From a checkpoint of a small mixture-of-experts model trained on Wikipedia: 9 layers, 12M parameters.
Below are experts of layer 6 (counted from 0) of a mixture-of-experts language model. Rows are named router (the router's row for the expert), gate (a neuron's input weights, with its number), up (a neuron's input weights, with its number) and show model dimensions 0-95. Each number is 500 + 25 x the weight over its row's rms, rounded and kept within 0 to 999. Numbers have three digits each.
After each expert's rows: "comes after" lists some tokens at least twice as common just before its tokens as in all text. This comes from a sample of Wikipedia text that the model never trained on. Tokens count by the router's weight.

# expert 16
router:509541485504529526505479476488495520539518537519465463483508491439486465479515463501494539533467535543521513500534551531508469457504474509494520474472532488508471479510516495512496496483520529470481554486477470528464513514514476486498501525523454481534466495503508508546505509534493503512
gate10:529524516484483432496493510512529498519534481494493506481475544486463523472490524450454483506499493509518509528476510519486504513527499535498570522531463491485494458543494510489462448479504501474483539490513508486501480493503497451490470482495530519509489528536528516491533500534491518554
up10:490505496552503563519517462507487509492517541491502491506492501524522468529486512522566489523509457497469515478483456488490502502491520469519473495483489540498488546466514498492538521493477462514502463524557490502498486487486534540522554552490499476487518476467476472474518511505513483469
gate11:535516504464537542494515494481529470482541511489477488438505501501519502468456541502551518519521526483543518540488505478480494468478515553484491484493543492510514491484505482487489486480468520546526532480495466500533484484524508517531504511509558495457484507501448490510471483525511484505
up11:481515451524475485537480512562484528545500495538503505503471523542494521512543455485483524436473513480493505510510491501443536513484526485472487487484435510491471495526457515485470513541470498531501513518499521485536520480462478499519527525496479494488517501513491508510531523483519509510
gate12:504516550503494498479521492491529487529543496477477481543473517533465508526494519485515522506498509530491556505499475498457507482498473500484552541508503518465513482480532512489480541433510484480484517456522496490518457484498520480536518498478526505451538505500481505468555488520492476536
up12:470505494463496493522500490507460520443434497511540537475508534497545494522494483500519456515510488488473477499503491492517520522502541521482488459527467527521459529499500468490543440535454480517514514538499496474512528511521496531467511498461479514525473514486533490529464511488501492506
comes after: "\n", "-", " |\n", "\"", "|", ")\n"

# expert 3
router:494467509528510463489527519500462475484503479458528481477483487481528504468523481525535438495536487479492491488532527491456444449471529479529498486509474500527511486481543538504513505514506482493507474558487555491525502532506512496493498473469471488533536489493488542498499468474482492487
gate2:514473543504483493512434508514494481488551506546488479522480513517471533529508483492501545549549544522499499487465522509516506495515484502440479535505532496481486498501478517508465526506491508535430522494491546446494530466477521521511500523514508487511501501497492469495503529488481476522
up2:489488486457512498461514496511503503514483501478502479470540532502487466498489491503466482514434514475485473525485538484500492503530512522539546484512444467507520579515508487504508474460519499560511480512479486538499547507502515538498508476468504508500498524478514499438470502503500466503
gate3:484473539550441521507520494533478469482516485475487498507519456519504481488497504477522479500518499535461492508513502526479468506495491549436509491496479493520488498488522509518527493498489511476502527488533474529494466485537449508546500511472463472477466553461512486511527478501556518515
up3:492480531543463515502491504534459465486493490460461505463502478490516495492513500488510461508533506523505481513554557478462458458479509538479529502504489503499483547474540500535498500519477514497525532497492517498483470495514481494551512504481452477504485523479476499535550495486552482513
gate4:500512501511491510530504469499502502501534524480429476517471489489496486471523515510506505530497546550537510516511508507550494478514501523491507544506524526506489479485479503517503520482507513503524556463565460485497548524573479510528501508489504526476468494481520519477484472552474490497
up4:546454509496498503469432529520499517536475480548542524548529515500491519502501493497476487475515493469501466494492525511464516494471510426463484501518492486498481523523518493494489527492466484490492483505430545496455480504475507523529499508524521537489521503509497481535477495501524532505
comes after: " |", " ", ".", "0", "%", " —"

# expert 43
router:553510504519502465505500497500528507488520486482468528467492506483502516525484480491532548484495502473492517468508498566484543506469525461485506474551504487518497508508496501450522544521531530561543516515475535475527543489485477532514486485482496495516538495472498475506505492462488528549
gate8:528501539503499514493494530483476493510477479486544502527467496484469500526490499546452429501481544528526505549429490498526516490474465498471530537514464489512459479500485469489499494515515464507513503489472533509508509523484482522479495509516506490464491449516476472528532477522519532512
up8:537488521507475488476504535503524483490518475475537538540490518512437507545457492539475488498493522509524515542444455515497497468478474491483493509526482487522490495524477484483512533516537485496521462476487530520516509477473476519474497521514525436486474479503451493488542513513508527524
gate9:530520489500518490447565537503505492549511497516477494518481537488423492511517510500542552527514537493509466528510499492465506542512504510497500498532482476532503518515517505527505490498508517466518495520484490492480482444529485502523542488513465540503521557474493484497531506538509504518
up9:499472501486469514502447498535494516482483436465519526542487494522522507515500509527450493462493492499472536452471495485523517470484463494477485503507542530509524521532491514502527515513520533513472474479476497522470523561454515491445500521507539461495492512548524507489491516485501512503
gate10:514512485507510493495518524522496504510519527501489517510486497487471508477484504496476534526493576500555481486513505491522542551507503545489497487504496434515445509528506476487505461492464508530504561496521494471497474487578496484534488529529480498515499484477481481520508542499502484540
up10:508481482499512529461489460525438500523462533492445529497502539526482488488515518533485471516527536519527507486505542487472501459490512492511546479532515516539527478483502492487488492519513540508498508529453475522477495550448497458492469525498459525515498515521525501512516508518464486521
comes after: " ", " |", ":", ".", "′", "°"

# expert 14
router:476495526451454472475485529538484539503490471539518502479512528541488498473488492501547504451555503526476528497457502523491505531470529503511522522529510515518463475521447455523511505507487507497523462520470515479520521509525490514488517492503449457471509498471522529498483512516519530507
gate3:523495497493466519484499507478524528536523495506482511497493531540491520530494484462574479511461507528517497504478520552477516514522479498506522473590525485456485535491495506464548488490489494495531501523487499505499509538475449461471479498504501504508511552482522506464514510474500501519
up3:477504508544491491528542497507497495450533473498540486457518518481517489465516499563490512499541507459475507504528499522519461504477571522503505512482465514485522509519516508516512510508498518538521501490521548521545517460558489522516512450520534483525510485520489492512485495506507545487
gate4:526503511483521496499524499486496478542478558500478531529451442489431493494533519482526541510530474475556522521481519525478498522504522505488519493491508457489466490500481479495491490496519504491496479501493505465527534485515524477482521515456487481501462534512488556459545527493508515486
up4:508529466507518521482474491510519500482487494481552492466515511474523473514465470469492496489461494507516465504500501491488515506445514472478450497494525476531497550511498497498520437517506514517500483532522496491466475470491491511557468446500513511512537526527527541478473480561472483514
gate5:496503522494521465510498536516474538512486525475474471501491489510523564537525577485501485493519526512481525475464502500490501493465507503508534517536462516475496488435466461511477497476468510506495494513499518495496527525514494524500549504484489484479540554470511511434494516516501506525
up5:469496471511492552478479513461513490527508484530471470507517494524563478506470516502516513509500488507543520447510490503530541514496480491505468539495510495477501466556491513487523487538496505458549505463477531537506500513539444496501504486522477493483483542517524530487496516543515538499
comes after: " of", " for", " and", " with", " a", " in"

# expert 28
router:505505490502510505488491492484489517458454510428504542486508562500498524538469521497526513477537488483485513488528500502510508471474526528536520438538509489491528504501454518474503506488495518540529479522446496524482457494503525546481457505509522514526525462491517499493498517532466478501
gate2:501472535473510471474478487482492530494474470490478497462490504487463524507497526495517550486516520519473555530479472516495472475478512548500502510529503519476500500514442452506522446493512504529484513493535501556475479511504498523456534475566492523490476510502528514456496524529491500511
up2:509540448515514511467484510472481450485509554529495481530511473485512511510543491526459527543489460455505524422480487532512524487472501472496513484489492522446523507517540516508513496554495523496507476514502490503503514506478480466512497488517500497495515515541507506542516464498478533485
gate3:496500484474497483495506476521489493549502526495472522472527521473529500478505506529497489522531510528532531521513539483494473484501508519479494502536538454529536486492502490460504452489477555502496483500471492472454472464469488514526477537555464514482495504524515504486519445545501456534
up3:512469536514494544491528547487487507499512468564507454515525474522505497499518511488474481509481516484510519462486503477480540540498515475512510529493478539488443527511487467547509515548474449496520518475528492546516526535524509490490476458533502482494463511482491515489489511463506491471
gate4:496495529516470493526514467503475559467500525454524440506503508471495494539449491510505538507518497471447519502505498518445483464557510518481551469464500475514503491502482527500485492459473494521493533542498503519446481501505515522494482487519491506483500506475505524540542491496484504500
up4:458455502472523476512491518478506510528467505484528506525470512508494506503455485509503470516492441525491526490486497511462480532502489512520523494524481517504468498475461475527506495466501476520490474482486548478488498502493478453449459560474463528499524506496494564492475492542456482487
comes after: " ", " $", " two", " three", "–", " four"

# expert 36
router:458529526480517538483486494528470500485499492508475508550511505489528500461496462510533504493527469467498504506483485508522496497490527501517541517530469520452466479521503470525531480505469461494481458485513502474512508487474512462489485524505496436492514496535553532528558535486522537469
gate3:497535551485479498461498490502552488479495461503492494555494519488480464490494486466510521501546477502497490486513508488510536482524566510531502524494462474450507472487488497520520488504456479516458516433479489484524478537453483486522511515483503446510491493503497496508519476527454502494
up3:467464513520519520487490494490507532465468485510450485523516550497465469508521481489491493492538509472508526536510508498461447452516494536509487526476528520505533486507478462501509434499456506495511505486507473488520477492520513552524479504494440478509495548478513506531503534487510539494
gate4:493528542522494527498529470543501519522536493541468512526442508496494467503484471504520477539513477522498509483503498515497495504502527528511551506541480501455513437541479499492470498463467481516448496463528495503515483499489472472483494513533487465508485484528505479505540473537543527501
up4:500544487524508526478463517556479506480506516478493516486472499540486477497481505499521502494564465548512547466533502562505493542459482492530532504511444501454498451513498502507524510496500480499498522496481515465559507519492482485480506518537497476483477492513516520475540493505479515491
gate5:524537538498496478478510490491478449481479480484505481502486452504505490500502507540489529478538504515459529514469526546507487516524521506417523513497504516440435467484452520504527492517517495461470488485500512497502513527487491494505532532499475493448511515505524537486521502491469520497
up5:506494456529505535508494515498480512495527551539505519476492504478529510488525505493493538437474550510556492534547494499495503549483499481522533529488555465518505492515496508518465536519485472476519476447450500486496529483535494543521512487532528481509493507486491494474476523505493512496
comes after: " of", ".", " in", " on", " to", " with"

# expert 37
router:492459485506485505537491475491548459465513480514506486466487456543524519529523514482478532474514547505499535520506513507460522522524474546505531544525496520509481470462458498471526512489533544481504524460524496526477507526488502517498509515464495483514491480539496508487508528472441514522
gate1:514475547506524498495500520503517531504507491518524479483513489453472488565505504500488488527489483464513491478498491491477500502502537490518555479512519479524465464491492510428507506530504514470499514500489546492476482478511542503534519506534512473529519505522495536509505533499529506598
up1:520539475531517482492508504505444520485471503463487503492483528482498505453491506446526504511514497489485502444484513513552483470450505455485465446518495479457510516534562492545477486507476504527503526526509472477538525520482470509491475483497519505491516519483492462491474494496497485464
gate2:482505509508486516502474500444490509508473504498495526485514540476500530481481500491519514487528520516505530571477490495474484429515538492492516492514522489478476455492481498478505476557460470522550531507513490504532552508501514547501497456553529477520487493475515516489542504505482484481
up2:465468483480486509532516478463516510504474460485530470505517494528506490483480497484507511504487514538513508487474473452486548470484493528493495477518542548531457490519430493498540457505443498476546481497518469534499489472498486577489509484496493512506477484483493500490536487509489512505
gate3:555523479464495491529547498556528479505523501500509530503508487507513471503448484499485515507461534527555489505512511516532524508467462537547540469522464470479490501457489521494495485488484474520527525508539504504478430529498464502499523496509490480535514491512498480525492510499483474519
up3:467486472467496524475462491523495540530494489504500514515526526515488554512526504503518464490483493521449497531479530497477472487473516466496506472483493498492492559509517491522530522484523473508484480476426461512510500491490535480533491480453472498505523506438552493480529463527501505503
comes after: " in", ",", "|", "born", " September", " March"

# expert 32
router:522509488529484470526464503486526474455501541485537535468535491472508503516496480506484486496463527521452489474438496481500452462469472486512494477550506495486533507515522525480470505465489508474514527462520507460525501506508515522534515488447516502471513489545487457509518532491479518501
gate7:537481572542466461468500458520539473492470508508470489459516554485511489498481471507521482464536503469510480491475524508481505455486488484490517500559501502496507489485490468471478511478509490483497542516519518454528502494465512470476481515456507480545506502482483470487511532507512505531
up7:557477491464487491491510508539496536526467542527520503510539499507471526551527466483489488501510459499536516505519544507516540501503476443498494522472489512502527531516480477504480532495550486472499510456482499507551511482506514511511448464496497533472507522475511502512455465502510522526
gate8:509512440479482526471496510473559494524539493498523474501488474488512527517540514502534511492492520476517516480509538530512506481515491507459498464465490523483499473527487502492496524466440495491463472505516480512540503491500512462520502487531486449526472524463490519435507483516487459550
up8:492494493514521498453514491483501521442496480504492471494515535454479446523538493414515476478466503484528512497527480496518513536501524495515478503454510500528482484533479524480559492477476493484490478540488494509480470505532490515493509473476545467545512493486497536484514521515535518503
gate9:543490468468482472450525521489529519507517534458506511452512501482491523498498469462553543499496496551508460501489500512496492507520510479489495506531497468534507489483492483484546509484507541528500501515493551492514506507492543505482512553524497414496462500525511486501503487520500524534
up9:459482498518554486512495526507520504506517522472486488497490482497511567508505509539557488529516564470443487516493519520453467507526489477496484517515467491471511479523502516502535561469487495531493540497488517486539501482464529520476515544498496503514482494472484510498480502539470501520
comes after: " (", "(", "age", " [", "aged", "/"

# expert 18
router:457475484506491500517492526457489483507461476496499489529526480503541481440517461502498490497486493478481472499499471488531499508469465491552470498492489507536513546486532504567503510518523470472527455519475507515490476515480469517479498481490532493522505477477518476524480499459505521423
gate14:530496525546523512493521471486543459519530489503492468464500487470472469498480519498471486514521528491489515509502497521492501521482499456467535521517542444462476469497454492476491473448522523491512515488507531475528523510489473521523519534513484498472513555499443482479533473514491517534
up14:494546535535494512528534445503522498504513552524488538486481481525532503532426505535508451506493497522503496488491481510532495531528497476506490499498521503491521470473495457485513543508519473514518501521486467504479518503463435460553488486510516484487511537520477492528489495518485473483
gate15:523518516504494483521483485497538547458495465505506505512508495493474508503510532474518475505487543537504530513512515579492472465471511493492496547537537528539443467491518494478505516501478477514465523479508477450512514520524495549485478512449493477481471503533505518488506528503526520532
up15:539494543501492524508530531480490468516511503549462536500497535501467467458476513488520521493507489511507516454512481470498543528530521523515486479488484487505500476466519536552530475524518465524525501530510474470532502545469531470477517479514495489495488552484535531529520499542526501504
gate16:521494517469500477516497524515541474462528515542515479519495529507488498534477521518515522528516562532530536559476517571460519487493501521488521486534495484510515468540521510450499499492469514505482535499520463478488502488514487519523515538531488482500479494505477522462517508499524494555
up16:493520521575544484492504470466505515465490490505468480510499542436444468504482504460520491478508468511501499514501472508506502543528482510500506480488499492480480482533536543477533461509472487530491501538466490495514469474514504525486511514489507434544495509535510533513514531506514488504
comes after: " |", ",", ":", ";", " –", " Ge"

# expert 13
router:521476501466513507488531490577495536480497517500502483518462486545479476529517512442521499459467495499501511494501542473486516538468483505531517502530475501538528536499525468516503532459511521483456479470516489531462482511474474471502519549471468509478530507499492486509502478477486520530
gate0:530505475550514534531540476520486535515489461454508504495460483492489502535503520516496480527492476473507518487535513513495513493483530513463490463501536512515505494473507525491466512545477496516484496480535478502501528539475489516613501509500485484485446501507498480506498511525459502509
up0:519514521447479524496482525469512498494495482495483513511538513522512518491511478496527459458511516489537479513475475487518469497530492530477478492499475519493473499522451466493498505503505470490548479474465533499477491502517524562464508463506557472489548465524538547462464506523488503478
gate1:534490513513537565529555527499531519575512472465525508518472492481502488518507472502495485516511477514499492485462528550475478509506521513507487455452513496506518497526488526508482511488473542513527479509542504493501456521504511508527461486471464505481486493477523452513480520487474472528
up1:521502508487512492493514494496464451534510523495492526539490532528506504435497547505467492535532499489531489512478436479479550457538525507510501490468492493472487555508458480489472503483436486514513493521488521492524444517513541478485481499506498539493516516509513486483514527491485514490
gate2:514483513481481467494507423529554517505478499532496494498524490531446514520515525485475477482554515546506531496496501560478532521484476522475510485480489469498505478449513500495515516509532503514495491460550469505498498508522504485529501509510466515515453507514487529530491460466482533516
up2:531501488530491536523463514491484503476472511515479485516499494449491510541511494494550472481511503490515490459498529511487454495451486447530546498497461468507511493499500498484443517529478486488502541529535492510517493519510475475457452469458530543504531518471511467477478507521488503518
comes after: " ", " on", "On", ".\n\n", " In", "In"

# expert 20
router:467475504559514554462449534468459478476527518521513480463481546505474464486497524519498509456478503498465529496486493512485510555532479504463472490527515484482464501484471539485506492526516512514533488490516494462512497459502496510492489484511495510508470526511539519459509514529466464491
gate1:503515503510481502524523506471530510500513450468486456500548480448504516512483468485526474523502551523477512501476504499492515532527474478481494533512459500505509509488521513473501534492479519555511500494478495463475516536503482486524491477413505526494532510459522446490531471492522495525
up1:490489454517494521466508457494466488466543485450475524484501532456512517497513493499496545489488481546425506479504514515487499539514488511521505451490518530501467501480486525508493522527527529521539480483498507511488489479532473508533497512506442499459476490453518528458512474525497491505
gate2:476508475546473506526514533493494465495535486496533496488419505557476508545485522512448523474521525511467517500500444551463529534510503531504524502533486520507500513503454532488500458465518510516503500508491528509491502510485528456503503504489506495485513500530479523475487521484457512520
up2:508491506464506495473500473526519493474503568525515528489542478492502498465461533529517497533492497440533506517528554472532456496484470468510486515454504500492511539508538474484542536529469471491496520483533481507519523478497464540510492498493483529533500525462505494519474512514512523483
gate3:493460487482513490465467521517485489532506507513459465495525525494471490474420500509497475492519489482474517497482534512500570533528489521465514491509471527476487433498529483439494478524501483563493493474513543479483492476485498488497497527477477521522518492484532490523519496490499483516
up3:507515479471471457499530470474488484511519477503510505496478456509541539536501477525518529504504545524454552509511460488486527485500477482507473488489517465475534494511503527492538516478478480516512510515498512499504502469483501566499509449527500497463531439470471493516432490501502504497
comes after: " the", " a", " and", " to", " an", "'s"

# expert 2
router:471495463522489514514480505480466467476469466505496517487508478495538485476491473545503487527488499473481499509489471491546478493452480481528499482479476518466500545506538508557488490512519462517511489526467507515470461550462465512476513483500529461496491483488518468529504530468510507431
gate3:519509486545538488513509467466513469472489535509567519477513454515462509532490536513503531496474493503479531491481496533474503520489522507446539531551525506522485491508514482467489451482495499542511521500504528487492519488535473553512539508497497487494479546492508465499531495473531502522
up3:520513489506468537525531500489458501501511481519515489507485450482528505487495454559539461464462493453454503501508513517484519464487501479487522496536502507516490481484505479512506524510466487517501519508508507483544514505491515528466518483457465518510480532498469486494598489502501463516
gate4:490481474466480521542511518468477506504508519508461435448510495487507472506498534479510486522508512492544515500542518515472487484515547504485531504501462529528452505480519501475529483475461501497501529538506488482473497521526509486535524505483484470466446454488487515461512521545532528514
up4:499529458484492511520519527508491538508523526503464468474508484474528455478491542492528488511468530506525493510541531539516489490513551500504527461496482509535465522535521480464547484518482481518498496515521508475467467525517478505530492504479462441479475455517502476512471516506492554516
gate5:527495544486461500485528457506496511478551496487524496501492507495490524531466496516546490521481559525506508485477500542481511492500532538501515559504516487504442486502504529516492428508465553493455540488489492489487509499497515477514532513494469489472492524489475475478516508475502526545
up5:502542534479480547526500439481480486475524498515525499493491493503498481529476506454508480558463547487488512493440499497505480462506521530530508522482520507497470506530509505498477462506487509499495530516515431505464501500468474490533561505532496513515458508476490513463512509479516526503
comes after: ";", " ", ":", " —;", "0", " E"

# expert 53
router:516483445488518506476500526481497534526520471489513474491501444509452510515472499475471519472474504474528496534513508511484528487485520470463487514451490508465520454464473532471468497482466544543483501516523547506506523520506458547538503512495513482453499517497495507526490479530488532494
gate3:470508480515529489492475462514497465500505526543467531469435523478492534548481534530519486526501487486507509542456495499472483534466461511488516529508516474513535488499492485467486519537500501494499541474484506482485508458516507531471528501457540484545457504454497497490478488534492516502
up3:523498502485465458523510487453523552504445484466508518484499519489526473512447498483496537456477493512527497476496451502509507538453545468495504493472517508514509503490499495487484519516493546511506517472462471517498495516509484546511536510566528461534532536510498508502519525531500492492
gate4:504524508461489527450497505517532511498528488457514507520483522529505513513474504537527523517527547526498521511509514549467503500492515531495542512548504485466441489499499475478463517493522533503458556482518527488532516486503524481491485491496466543471468528525489458463494478501526480528
up4:508532468449484493499490498508489506549496496482539538494490465565527524446485471541500540507482517504528502473506526494492512491506512476469486518495466515488517509467481503503452541513505535520514496499510527533538542483491480495453474501487495526440498514515529467513475458500496510458
gate5:485526524469527508481460515532475541494507449503472549537481478519485530547513533513508507495517495516456534531503506531458513515516505496448521509482523479476483435515496498463477536524487529524512508492484478453550491503488514505506500460500508497449481499509501509499480528525466523502
up5:489484553500494553524480455485511489529485493486461500490467519488510524485496467470512509508476477536495500509487489468559473546476514513528466465530500487484518522511542444527506510506506536511508523474482466455537494479497517518521477500480490497553532480482449521489521483505531470503
comes after: ",", ".", "-", " by", ":", " John"

# expert 12
router:486463477476526497502487487462439495496460461510509517467518492501501479514552499565470542543530483483489504509482491457487524488462483486542497523501459496529516473511527490495512516485525506442548521510477496522488463502446532478487516525514502486489486471484512509516518497479506536480
gate11:517486532502521491510476452518533505493504462488453526534452501473505494469501506495480508531522508493481536516451441495466550522480484529501521487499469509502506481493540527486532483472493521475462495517524522503473450512500530489484524523534504467500503507502464551455518478501451520505
up11:547512443494472518514510526515490499488522516513452509530477501501508466492504519488510514477541504545526449510557514516528459471552529522471518507472520501484500539504450495508493504511492468527536449483528475508520510519520478484516495489538500519451471499541498494480516543492497499485
gate12:517487488474526511522530520570498509529479493507494484532455469480476519478502481476538523492501473502512480481515468534504488466539493529461509521513495497498505487493511484496484495498513516492470544509546508467513563459529478527521460505449478469480490541532465489502512482491458520542
up12:492482456504463464507487446535478512480503494499533513508469527523542505537538480567502474526490530534504514455484504472477492459491504496509512480520496493533527532501514488496523508488540488468523501526497450506488528490475528506540538475473497543518482459459488510467520494477486500517
gate13:490513502461494538464537468483494532461512526486517435485533523434493486504474457524503519530480492542491506493495530511494524503497505537498526522542489488493496493524500469464509499489516509547466470502501463480516523533501486521539494505479480505507470504506464528470501486549548517536
up13:516515505470514473529498469527506515498500503513514518490494507468478539513512543551517560542488524528484501488508542471449482524498508455527515508468497475480519512507493465491471519462493526477488514487457496495545529474501518498452484538522535497484520507500464534450514497522494445518
comes after: " ", " (", "–", "/", "199", "198"

# expert 34
router:477509498432502479478499499521550508486485472479506485491488478504459466489506526474483536523508508515492485487486486514516543461505516498454471490471540507482477496487483518525490487508460547504458447532524474551505497517534478485517487501511500485488543485544448525490491463544482522496
gate14:503467502492477491527469482494511525490488491503470446495484493496491475516461552454471473488496508476458503489507507502477507470513552501452476510489519495497505454498480509482547476453459486491482510547480518515508482553553524528556491480488502515545551493483484498499508533501492489513
up14:506465542490517534490469490462486545504514461496476471488478523502504512515504493511484476477524478493500491469502505503529495514457506509528488513489501465465517507486523527495484516477490455494535512500492504523521486512528549556498496491458549565550527443464480526538530523531506507493
gate15:528526528530478470466506491471474513521481480473515520491465527478498541492498471479489488484519529548477543473520520501498534497519511497499512486512460489460536541522516485486479506491465500510504530449548527482517552509476500481508528463501508536478500556513474535469466513496547513518
up15:496516454503553516498508529513466425535513480511453522493497487510525491490490470530515488461513511457505505535516502500473521524501503473506469529514496460530489465493507518480518489455509483503503530473446544452513504489557533515501503487507500560489485508468529500511472494500475499512
gate16:494492512515513511446435552495534533476525514514508503452529503486501476493490539537476519483510509529470508478490525505477535530478529481508494496511489503442447467544533514473504532514485510551514496522492496470530472489499509474504489453497490466495515492532482488498465481539476521508
up16:511525503493484524505503523478529549514505516465509491510523508521454552524496463528519528511522534538492497457485496493499483477456565531501501498531478552475507516470499492487446519527499529517492483477469464506538496487531510542506524494512485475502542482518537514486465494458528517510
comes after: ".", ",", ".\n\n", "==\n", " He", " where"

# expert 38
router:540498496488530511479466516551489498538524516531420505481522507537513548533517525504461472528472516479491506536459505479457482505517523497513514524468486482487533522494470473472477526508461528497473470494468497469514491475528520500491498485528500467490488514531539511507501543505460485493
gate9:532503504487498495487469466533506468488480487483490497494478478451481501519444492467506461500499509484490515519495485503422556522493508499498529549484474518460496458464502468514505469498489509545495500521490518465529501510511519501508478484534519465484516519579517544493474493491496463498
up9:499473509529496511488513545521481562521520480535507518453523539531459474490540480510478515473480522480500468508482500484511483484472468501542511521519568475510482526521455486520497506489517491486516521498505521499457473487514540514504542532463475514524451507472468502490484492523463477516
gate10:498530487482508446502467494497518530488495532527509509497458485509497491558466511445487503511518491483519515531523518537446514500508481509439487528512500498490514430487456491502501500486512519497473523519535524469501440479539498486505484486493504478467499558538480494505482519487519468525
up10:511482517508477462499481536454500505478498576497498557525498507463506510488522474467487462527486490474509446486516436477483505451514543487504511518504512476509514511503512479533473509475491492494467460467501514464495483498527512487500517469490489489494434539530497480496507494451512499492
gate11:547487515475494464474548545538490531513499494501457504482527498504533506534473483511502492479530536512466503506504495474517498515508473527492487549505489459519511488512507524503485498492484510504519472499423503470470471533564529512545456536487475517548510493485472478498495513536510512505
up11:516530481529531491473537521495513506499537497530509497459456484535499500517511514534513542551479523539495475469493492483498474476499476482442477508511526476514465505491462462508504543493492481470504496492494456511503517516490493523485513563506496538492505481504456531478487494434483452502
comes after: " the", " The", " U", " of", " United", "The"

# expert 41
router:484537481510548475483536533467535488491477478475492515453506487489518508539510506473494500512558484465484571469517497494466489518465478476533556483546450531465498467523516530491486497489511484470486544494501502510519489451515508530483470483493507467503528505499526497496517487500497514513
gate2:469556477515536543466434510515487489512513499558510479475513506479496491505514451468463467527466513493527501467491486471491495524473504474473493516522503534501478496518489497471490496516492488476514511529515462504537516516476523470512485466434530504481493535529476470443479499495511502487
up2:493484485477501509480520529489516533513528522547534484529470497485488465520552504461527552489557478489511522538533511520464471538517479533483453509484498474506494530521493532515528505514489525495511491506491553508514539486507491492493490481512524491509532501495471500531523561474552472509
gate3:498508446486487500477545505476507503490531532509494445477510507487508479470518464459524517557467473470478507533517429515467475493495529516490532539534497525508511496520516514440445498506498501509481505544508499466520505467488496516491500520539512467531511514505502521490484478465529506506
up3:460515482497484490531528485510530516468528479489545534528460476494525479524488515505453504497511537524467512477496476533474508470507507506514478480499535537499492514463503539571539490511505483505474443480476513475500509527450502516537512445518492512538529456509473485489522489499498505500
gate4:494526514500474494537571501523494500516528538509474530507459527511492533493483569512533447537520487506509509498503518522519489463497491497508526487467494525474511516499498534536489481489450465510474499497502476487474456493530524483508568497497466485452492499465489500490532494519530530501
up4:480534493505473486534563493493497475496505467516442510466476511518495542507481560528520459509517491467509493480505496551499481494477518480507537487482471508463497503471509547538498482508451482529473485494471516501501468503521524492495534501505446451454501504478490489490545499507520527493
comes after: " |", "0", "1", "2", ";", "3"

# expert 39
router:535484494511551492493522509513475480457472493447502518534476490509505528469507501481494517546508473475520485488468536494535469511456466528449493467545501463499516493483532481514469478497547547515505509514470534501520539519502482528472464489506522526508514506490527504518474457478470527514
gate8:533529495492532550478503493502503547465539575507528518565466495506472533510487514467513529526529516498506471478506498502535500487488529525467512500512520453522513481510472516520504471509491505524490508513502481508540499441463505499536511454498510535530494515467533479497480506507517521527
up8:489534465530491558491461454538512511476513523517524496560495519506466513502534477493498516514516534495470490463491491492529511500511517519496488513493510460520460498517496519517493495531491474548454456516516460492536514461492488485549455473521526503472483543512526546499495492507500468508
gate9:483510554489521479482509539498490513537497544526488513485480526488486466510478486497520530479469467529501532518479470517527503541525502555478473508501513483525480468533468492464523538480504550523473502476510533527478509549501512470494499527455480523510507548526494514497540507462519536510
up9:549485521501503510454503531496509519500511500437505508522515545511510452483470503508528462474488491466489523479458483493519473500513526480516490496530509462487547493522486529489518539493493510495480490500477553473561534501569512541516490512459484497486544496502539504479494472512499494509
gate10:494518484490519529467482488519509503483528529508524453495558522537467514529477517516490553507511539547513528522460491498512462512509487562509484516460514481527532487546478524494500494455518529497521535443481495552492507515510495471517510519501505517512443509483495511502505532506478493493
up10:496513470474486517462518523531471504503533514505535511540502526497478511469518447459517483506486484484489519510498476546484502488567500481494477505491510466555458505472513539513489479527476503521454516525489525488532507486468496488489459508493498544500498566462505512535505486489455533509
comes after: " ", " |", "|", "–", "201", "200"

# expert 50
router:475499477506521500521490494475463488495452486514514482511516476470526488453526457545503490509496465487475501499509474473521500486477494493555460479480480519524541551518524483562494529520509481470521484529472499536491489501469466503465477496488509504544508472500505470530492511474499491425
gate9:530495509500519505454537511516518529510518507487517470537529478540477499544497506512526539487529493498535495521447505526507495493500498528474509473520562493465487461507506522485482495503461555498483501490544477446506505525513525495512447524491515487506491526491507489481529424482490483531
up9:544483462496539526507495503479498515544483449488527513505541497504529513475489513484526523521549478500495526486498563512501522496488490510500500526503524449460521498497520520499466550460523529513506524448504474521500540488498507487491522512506530571516470461510524482488498507453506527503
gate10:508446529506478501481536483511468470449499472478490487528492492514511538506486492472528506544504488491488505482459531529458510486476529526474526497535530485515503500479498549502493501441490540486496526513517516507469476508517485477553483474449447526464508472482475529474519485500531487514
up10:499491478504509466485518534513521538548544510490511505510494511514513456509503536522533503525473502545511500476520447500509499497494468536521489529502463478527558484490529488496475494520507488532492455433513510465501543525565491470493528513502500458520487511544485491506514508493492539495
gate11:517490457486520475501516470542460537496563510519529523515546500523519504510498525513517508543503557526425498503489522544470520502505518504504548456512507507512491493475462507495506499508505502488478500497482471482531507504547484503537521509516535484500457480517504546489481501513531464526
up11:475483477483514542516499459481539527466522504501511492521505484500533499529480480491497486510515468496496450495429509532504495494456496493494533459477515485438493510486513506493469504489520458517530507506490450465496458450475501510520536488514499494523476473471507547489546517547491514508
comes after: " ", " on", " |", " On", " as", " Play"